config.yaml
init_std_o: 0.0
init_std_up: 0.0325
beta2: 0.99
Below are experts of layer 4 (counted from 0) of a mixture-of-experts language model. Rows are named router (the router's row for the expert), gate (a neuron's input weights, with its number), up (a neuron's input weights, with its number), down (a neuron's output weights, with its number) and show model dimensions 160-319. Each number is 200 + 30 x the weight over its row's rms, rounded and kept within 0 to 999.
Before each expert's rows: "gets" lists some tokens that make up at least twice as much of what it gets as of all text. This comes from a sample of Wikipedia text that the model never trained on. Tokens count by the router's weight.

# expert 0
gets: " of", " in", " to", " of the", " for", " in the"
router,223,199,271,194,201,175,202,199,182,212,167,212,189,143,248,172,209,228,216,257,201,211,218,186,221,219,191,179,172,153,192,195,223,226,189,254,205,221,208,222,170,241,215,217,273,201,207,255,198,200,160,183,217,226,197,175,145,197,208,161,193,213,179,264,242,189,157,207,186,169,180,206,162,175,189,162,190,154,193,214,212,187,191,181,244,195,214,179,199,229,217,210,190,179,211,173,254,186,176,170,210,249,229,195,200,170,210,226,105,195,216,181,163,187,225,244,193,163,193,174,250,169,209,145,243,220,201,225,199,183,215,181,188,204,156,153,180,202,231,187,186,203,206,226,191,178,230,223,204,271,193,134,169,202,230,212,221,216,146,228
gate0,191,235,169,200,194,144,242,181,245,213,164,235,193,191,186,202,154,185,216,217,223,144,148,195,231,182,249,241,239,203,217,217,191,203,210,229,170,223,213,160,177,193,226,200,237,255,280,147,251,154,224,154,189,218,201,240,188,189,175,203,225,226,198,212,189,261,199,211,180,202,180,221,172,202,173,224,239,236,154,194,197,243,187,163,200,196,181,218,181,135,253,177,194,163,243,209,145,207,240,169,251,200,201,204,201,213,142,193,119,237,202,193,164,200,204,173,207,201,243,169,181,231,237,271,238,194,174,154,177,199,204,145,209,210,209,215,238,210,237,175,193,175,205,221,235,155,211,178,192,166,205,193,217,194,232,190,176,174,224,239
up0,179,191,217,190,257,225,186,199,179,186,233,181,228,190,198,188,231,213,234,185,198,266,255,176,152,223,181,135,197,211,219,171,169,214,225,137,204,172,175,185,241,188,150,176,152,184,179,251,165,224,187,184,217,198,200,128,191,191,201,185,178,189,180,168,228,177,204,224,206,222,235,156,168,213,246,166,149,215,240,167,193,187,162,209,185,182,216,185,180,225,159,196,229,183,161,208,266,162,147,207,164,186,234,154,173,135,215,204,188,198,212,209,235,195,192,211,214,200,201,233,152,155,168,168,170,219,164,223,228,174,201,227,174,197,210,182,199,171,137,218,178,208,211,206,213,233,235,189,171,211,200,212,163,193,172,176,187,196,217,192
down0,169,196,217,218,261,154,195,231,251,186,209,208,220,178,205,185,215,243,219,185,202,199,209,169,225,236,195,205,165,180,232,207,167,232,248,214,208,163,203,245,212,169,214,153,150,203,243,181,182,172,199,170,252,201,174,211,225,203,217,239,177,183,156,196,243,170,172,195,238,200,187,187,215,250,243,161,247,269,223,170,217,242,214,216,241,166,244,219,216,171,193,177,170,188,231,191,230,208,197,214,248,220,230,204,199,189,159,169,185,167,225,203,168,231,164,177,249,172,173,209,245,236,130,161,253,172,180,214,246,190,188,260,197,216,179,159,193,209,163,187,172,178,206,180,180,243,171,198,210,210,131,270,250,186,181,218,204,244,227,171
gate1,168,236,225,130,202,179,221,228,197,175,223,195,174,194,264,215,238,173,212,183,287,209,208,230,167,171,218,210,196,182,192,227,218,163,239,172,205,149,174,246,152,187,236,227,255,263,207,185,195,171,225,182,198,198,215,203,180,210,184,200,184,162,232,182,194,193,178,181,185,185,270,213,236,236,170,215,199,192,143,246,227,146,163,237,168,231,216,157,184,209,238,192,202,217,166,207,178,176,223,198,153,145,163,185,189,207,239,192,184,207,180,162,192,175,192,238,237,187,162,112,210,217,181,208,195,183,197,142,179,230,163,196,267,215,215,270,177,154,236,227,193,217,170,178,198,227,183,208,219,186,211,153,195,180,219,204,266,162,138,179
up1,190,205,215,119,207,215,169,190,149,116,191,153,248,200,223,232,190,204,210,203,226,228,217,254,237,232,186,229,197,237,255,223,242,198,219,193,225,182,191,194,164,221,207,194,261,177,158,236,201,199,130,220,208,222,188,181,262,188,238,218,184,225,248,151,173,214,180,181,206,172,205,203,219,173,165,203,212,230,198,220,198,191,183,201,214,214,212,221,214,199,208,199,231,176,197,168,190,215,202,118,186,239,215,168,200,221,192,227,255,196,267,158,203,204,153,192,155,207,260,213,145,161,197,162,211,235,239,169,148,200,197,185,203,222,142,201,181,184,167,159,221,164,203,179,185,205,167,260,195,235,162,193,177,229,189,210,187,197,151,167
down1,170,170,184,182,204,160,199,203,165,141,213,181,214,209,190,199,194,174,228,179,214,202,177,129,281,214,203,217,167,242,236,218,200,220,239,176,224,217,247,186,168,138,204,184,231,184,186,188,214,187,201,207,197,195,214,199,196,203,213,252,237,196,207,203,189,180,116,218,199,181,238,197,180,220,181,212,204,222,167,251,213,147,209,151,159,124,228,228,214,170,212,218,182,161,191,182,187,244,219,170,192,197,206,154,185,196,205,172,263,262,175,164,161,268,206,202,180,194,171,174,225,132,121,216,208,215,206,198,190,220,185,213,190,176,164,177,196,218,166,191,189,201,167,156,206,252,247,266,203,226,200,213,198,208,177,183,226,217,211,220

# expert 8
gets: " | ", " ", "| ", ", ", " (", "; "
router,189,207,199,135,182,230,226,227,173,211,253,175,171,152,211,280,171,168,193,199,214,147,185,238,196,190,202,174,201,158,208,213,259,139,226,172,198,177,214,204,208,197,192,189,190,242,182,255,184,241,203,209,209,233,192,219,203,154,211,190,208,206,179,241,200,195,173,194,159,241,155,182,204,203,243,204,187,190,235,223,177,200,131,230,241,161,199,170,180,191,183,192,182,242,202,132,211,226,229,142,232,206,222,216,196,187,175,196,129,163,200,191,236,186,222,133,188,222,225,224,157,162,217,182,184,264,153,243,264,183,145,206,197,159,214,183,233,203,217,169,207,268,213,224,213,174,165,192,156,127,238,247,194,167,232,246,130,177,185,220
gate0,228,171,235,213,157,211,220,229,214,124,195,187,206,244,194,189,199,186,198,192,175,154,197,231,214,254,178,185,203,265,202,182,218,190,236,199,212,229,160,208,232,184,205,231,199,230,180,149,210,191,174,225,230,183,205,210,157,184,209,230,210,191,222,256,200,227,191,139,204,147,170,225,165,208,156,198,191,189,186,180,207,248,203,132,257,140,240,206,250,207,266,200,163,171,235,231,185,168,213,249,256,196,250,222,215,166,229,198,213,169,177,206,183,221,185,179,225,184,204,220,161,173,243,181,213,174,184,200,231,238,232,180,242,212,192,219,287,167,168,202,283,227,202,246,218,186,182,211,198,165,189,188,191,232,171,185,221,157,178,170
up0,220,156,228,185,174,208,214,209,247,142,202,208,180,245,197,209,204,191,188,203,140,206,203,233,183,226,189,160,184,237,205,194,206,193,219,180,187,234,155,208,207,195,210,233,205,248,196,133,239,174,189,227,226,179,221,213,176,205,248,204,210,186,250,224,169,232,183,150,173,148,178,235,161,234,137,185,200,199,201,181,196,215,161,144,232,140,235,245,228,219,265,189,209,189,213,217,204,148,193,235,233,182,248,256,253,167,207,188,215,161,188,216,173,221,180,132,190,191,187,228,187,179,227,202,228,145,193,177,231,265,228,170,211,171,196,204,262,179,152,202,224,226,212,207,251,191,187,214,195,156,159,191,159,225,156,188,229,166,189,202
down0,191,195,168,218,219,226,188,124,173,174,229,195,238,198,196,241,197,187,157,236,231,166,242,178,237,155,236,172,230,229,185,193,257,191,208,242,195,185,180,225,212,182,222,217,244,162,224,172,198,242,261,175,213,180,228,180,169,242,214,259,196,234,203,216,207,210,208,225,215,166,231,178,175,159,184,155,210,192,247,174,174,198,184,192,228,164,225,216,206,225,246,202,192,219,175,176,142,186,173,233,196,179,155,196,218,215,219,209,218,169,208,230,215,201,156,177,219,184,257,204,189,171,227,191,199,170,158,185,258,183,201,229,258,232,217,172,249,223,194,231,138,233,220,225,164,166,178,255,135,200,181,273,200,215,237,203,172,90,221,205
gate1,194,219,183,189,138,209,173,196,213,174,221,226,223,142,160,166,191,194,166,232,184,145,172,201,218,218,156,176,155,201,216,181,206,219,196,216,227,104,248,209,207,207,244,222,187,171,169,214,232,243,153,197,183,186,187,165,257,197,199,202,175,206,206,198,250,179,179,161,234,221,186,170,238,207,213,148,242,148,188,193,191,188,189,178,188,205,210,196,233,267,186,162,215,168,201,212,195,250,196,202,244,234,189,223,163,209,234,213,238,215,191,253,163,203,209,207,204,179,276,221,156,221,168,178,179,164,217,212,216,181,222,225,205,156,216,191,160,177,183,183,166,185,211,163,194,236,259,189,267,185,216,208,167,236,204,186,191,195,185,216
up1,231,228,188,175,197,164,178,226,254,178,220,225,181,169,182,193,179,188,151,254,188,145,198,177,189,206,162,170,188,232,245,134,208,233,188,251,152,141,223,170,215,144,272,229,200,163,213,243,193,216,179,203,157,173,165,184,274,188,187,185,195,149,186,200,273,195,197,153,203,179,178,176,182,211,232,139,232,158,167,206,203,192,194,191,179,184,197,188,199,238,157,162,244,178,173,184,222,250,162,165,259,204,226,224,181,204,219,217,214,216,219,291,192,215,184,227,164,237,214,210,205,216,233,207,234,204,221,253,205,174,242,196,170,200,214,201,209,190,195,154,168,127,184,158,263,224,259,176,211,192,231,203,217,221,218,195,209,211,223,238
down1,182,163,182,240,247,195,212,196,155,203,189,209,209,175,209,208,161,197,237,243,189,183,186,224,254,209,192,219,236,231,271,160,187,203,216,199,187,174,226,223,166,197,192,196,252,207,213,219,219,220,146,218,184,202,236,200,234,204,213,233,136,204,206,203,203,199,190,196,190,203,222,180,205,139,238,238,275,220,274,199,189,198,201,190,175,172,158,182,221,215,188,216,218,168,235,234,177,197,179,168,227,220,152,222,196,195,240,246,175,173,197,193,178,260,196,129,250,257,165,263,151,196,203,202,200,127,145,184,188,174,179,172,180,226,178,196,248,161,217,244,239,197,221,144,245,216,234,240,225,207,192,211,203,191,205,214,222,183,192,203

# expert 14
gets: " was", " is", " are", " were", " to be", " had"
router,220,234,207,189,236,234,189,211,169,267,171,218,223,222,214,224,188,166,164,197,202,232,175,215,229,247,140,181,204,192,206,155,204,247,270,197,274,178,137,209,188,249,188,192,223,225,263,197,150,157,173,214,244,146,238,225,189,253,226,181,164,206,149,167,266,215,225,185,181,141,203,221,136,153,183,171,203,197,206,262,216,209,140,216,195,156,161,218,220,219,210,217,213,189,212,200,186,176,175,255,171,202,214,202,187,234,204,226,209,185,200,173,225,251,151,196,233,254,207,203,221,213,106,255,186,223,186,213,209,189,172,196,183,174,200,227,227,155,201,243,151,191,209,215,186,166,223,225,135,228,173,201,185,139,166,164,226,226,250,191
gate0,243,166,249,209,222,215,177,191,190,195,168,234,178,144,269,178,167,206,159,156,268,201,183,255,192,239,235,176,194,209,181,243,179,206,246,253,188,207,160,220,213,198,215,171,183,227,224,229,205,115,178,233,167,199,181,230,201,212,153,187,213,180,245,128,186,183,233,194,193,208,208,215,211,184,231,162,194,197,172,142,228,203,247,192,211,230,201,181,217,202,262,269,248,151,235,233,207,206,175,277,181,184,231,217,217,183,216,188,222,237,195,148,215,214,169,235,182,208,214,214,187,254,217,213,212,201,222,148,199,201,211,217,229,188,224,185,259,160,216,245,175,244,247,189,174,168,176,183,186,187,217,170,201,184,215,212,219,184,227,204
up0,212,145,240,217,174,233,160,247,172,235,144,183,223,227,221,235,226,180,178,210,230,216,238,208,243,239,226,187,217,211,195,190,236,222,220,269,195,179,156,203,256,168,188,173,183,164,227,202,146,160,210,186,189,225,230,169,211,171,199,172,241,237,173,163,215,133,154,175,161,200,225,237,203,187,206,150,169,178,208,186,253,185,212,231,229,154,191,252,189,227,258,254,202,196,245,200,228,198,222,230,175,165,235,175,208,187,205,183,201,252,166,131,232,206,175,222,208,174,185,237,188,221,197,208,211,223,258,199,194,184,228,176,212,233,258,243,182,248,255,200,185,196,234,172,164,147,213,205,221,190,182,180,177,204,221,188,238,196,161,245
down0,241,213,214,211,227,231,217,162,212,204,188,196,224,195,226,218,152,197,171,178,164,235,215,182,171,249,191,184,250,218,223,211,231,223,263,230,196,247,228,203,154,209,182,169,266,184,169,202,185,232,252,183,164,209,250,204,219,193,209,208,176,217,198,195,225,215,217,223,196,177,285,206,269,185,240,194,214,187,193,247,262,192,142,221,180,194,200,183,131,233,165,209,245,225,210,179,174,226,207,172,189,243,206,216,182,198,213,196,252,196,221,160,152,221,158,146,224,180,214,186,222,208,190,204,169,167,172,190,198,170,168,264,240,182,218,247,220,221,239,124,157,216,211,193,206,260,274,171,171,216,149,242,195,160,203,175,210,205,178,179
gate1,132,190,175,163,189,164,158,182,244,229,150,243,114,232,202,231,189,187,230,179,168,183,162,173,180,178,194,166,169,197,176,219,208,255,164,202,219,217,193,205,168,200,223,150,199,228,235,231,198,189,184,235,197,205,176,183,173,218,177,200,192,203,213,234,208,244,266,220,201,188,236,203,202,225,232,195,164,240,154,182,241,195,196,262,225,169,174,218,183,211,218,210,198,211,201,163,194,191,146,222,244,191,206,207,222,238,182,170,250,138,167,208,207,239,233,257,145,204,266,213,172,238,218,199,194,182,219,229,240,166,219,194,234,174,256,199,199,216,191,198,213,245,164,231,159,139,259,213,228,234,233,182,277,179,215,226,165,192,168,204
up1,254,208,223,225,238,203,165,205,219,224,265,158,243,173,207,216,187,209,248,189,216,209,203,200,218,220,218,158,201,168,210,229,160,200,222,170,141,201,231,225,230,207,195,189,178,186,217,184,231,207,210,217,188,195,205,204,204,186,173,245,202,261,206,220,284,245,140,154,213,208,210,216,146,172,179,286,198,190,184,208,231,172,216,183,204,202,188,184,214,175,211,171,205,223,204,217,187,272,251,192,183,194,172,194,205,154,217,193,136,211,218,208,260,192,156,184,270,213,157,212,200,175,154,208,239,252,166,138,114,211,224,183,181,223,188,229,132,215,172,237,157,196,180,201,230,263,185,230,190,155,178,158,141,214,178,200,238,198,205,167
down1,218,199,231,229,205,203,193,135,234,154,227,190,182,197,157,155,160,157,169,202,183,206,157,203,198,185,243,235,163,167,217,211,191,169,223,179,178,200,243,207,209,191,219,180,221,220,234,217,156,253,164,212,189,201,136,115,217,223,219,224,139,179,188,167,237,226,190,182,210,170,150,189,200,217,247,195,226,176,248,251,208,189,221,251,161,200,197,181,252,242,190,190,224,196,183,207,197,183,208,207,172,224,161,231,198,176,176,272,154,213,227,198,186,207,166,199,216,270,243,172,184,193,224,212,193,186,195,202,212,239,210,178,188,178,215,184,177,242,205,233,187,186,205,188,190,199,186,139,210,170,117,199,174,207,221,163,148,223,223,270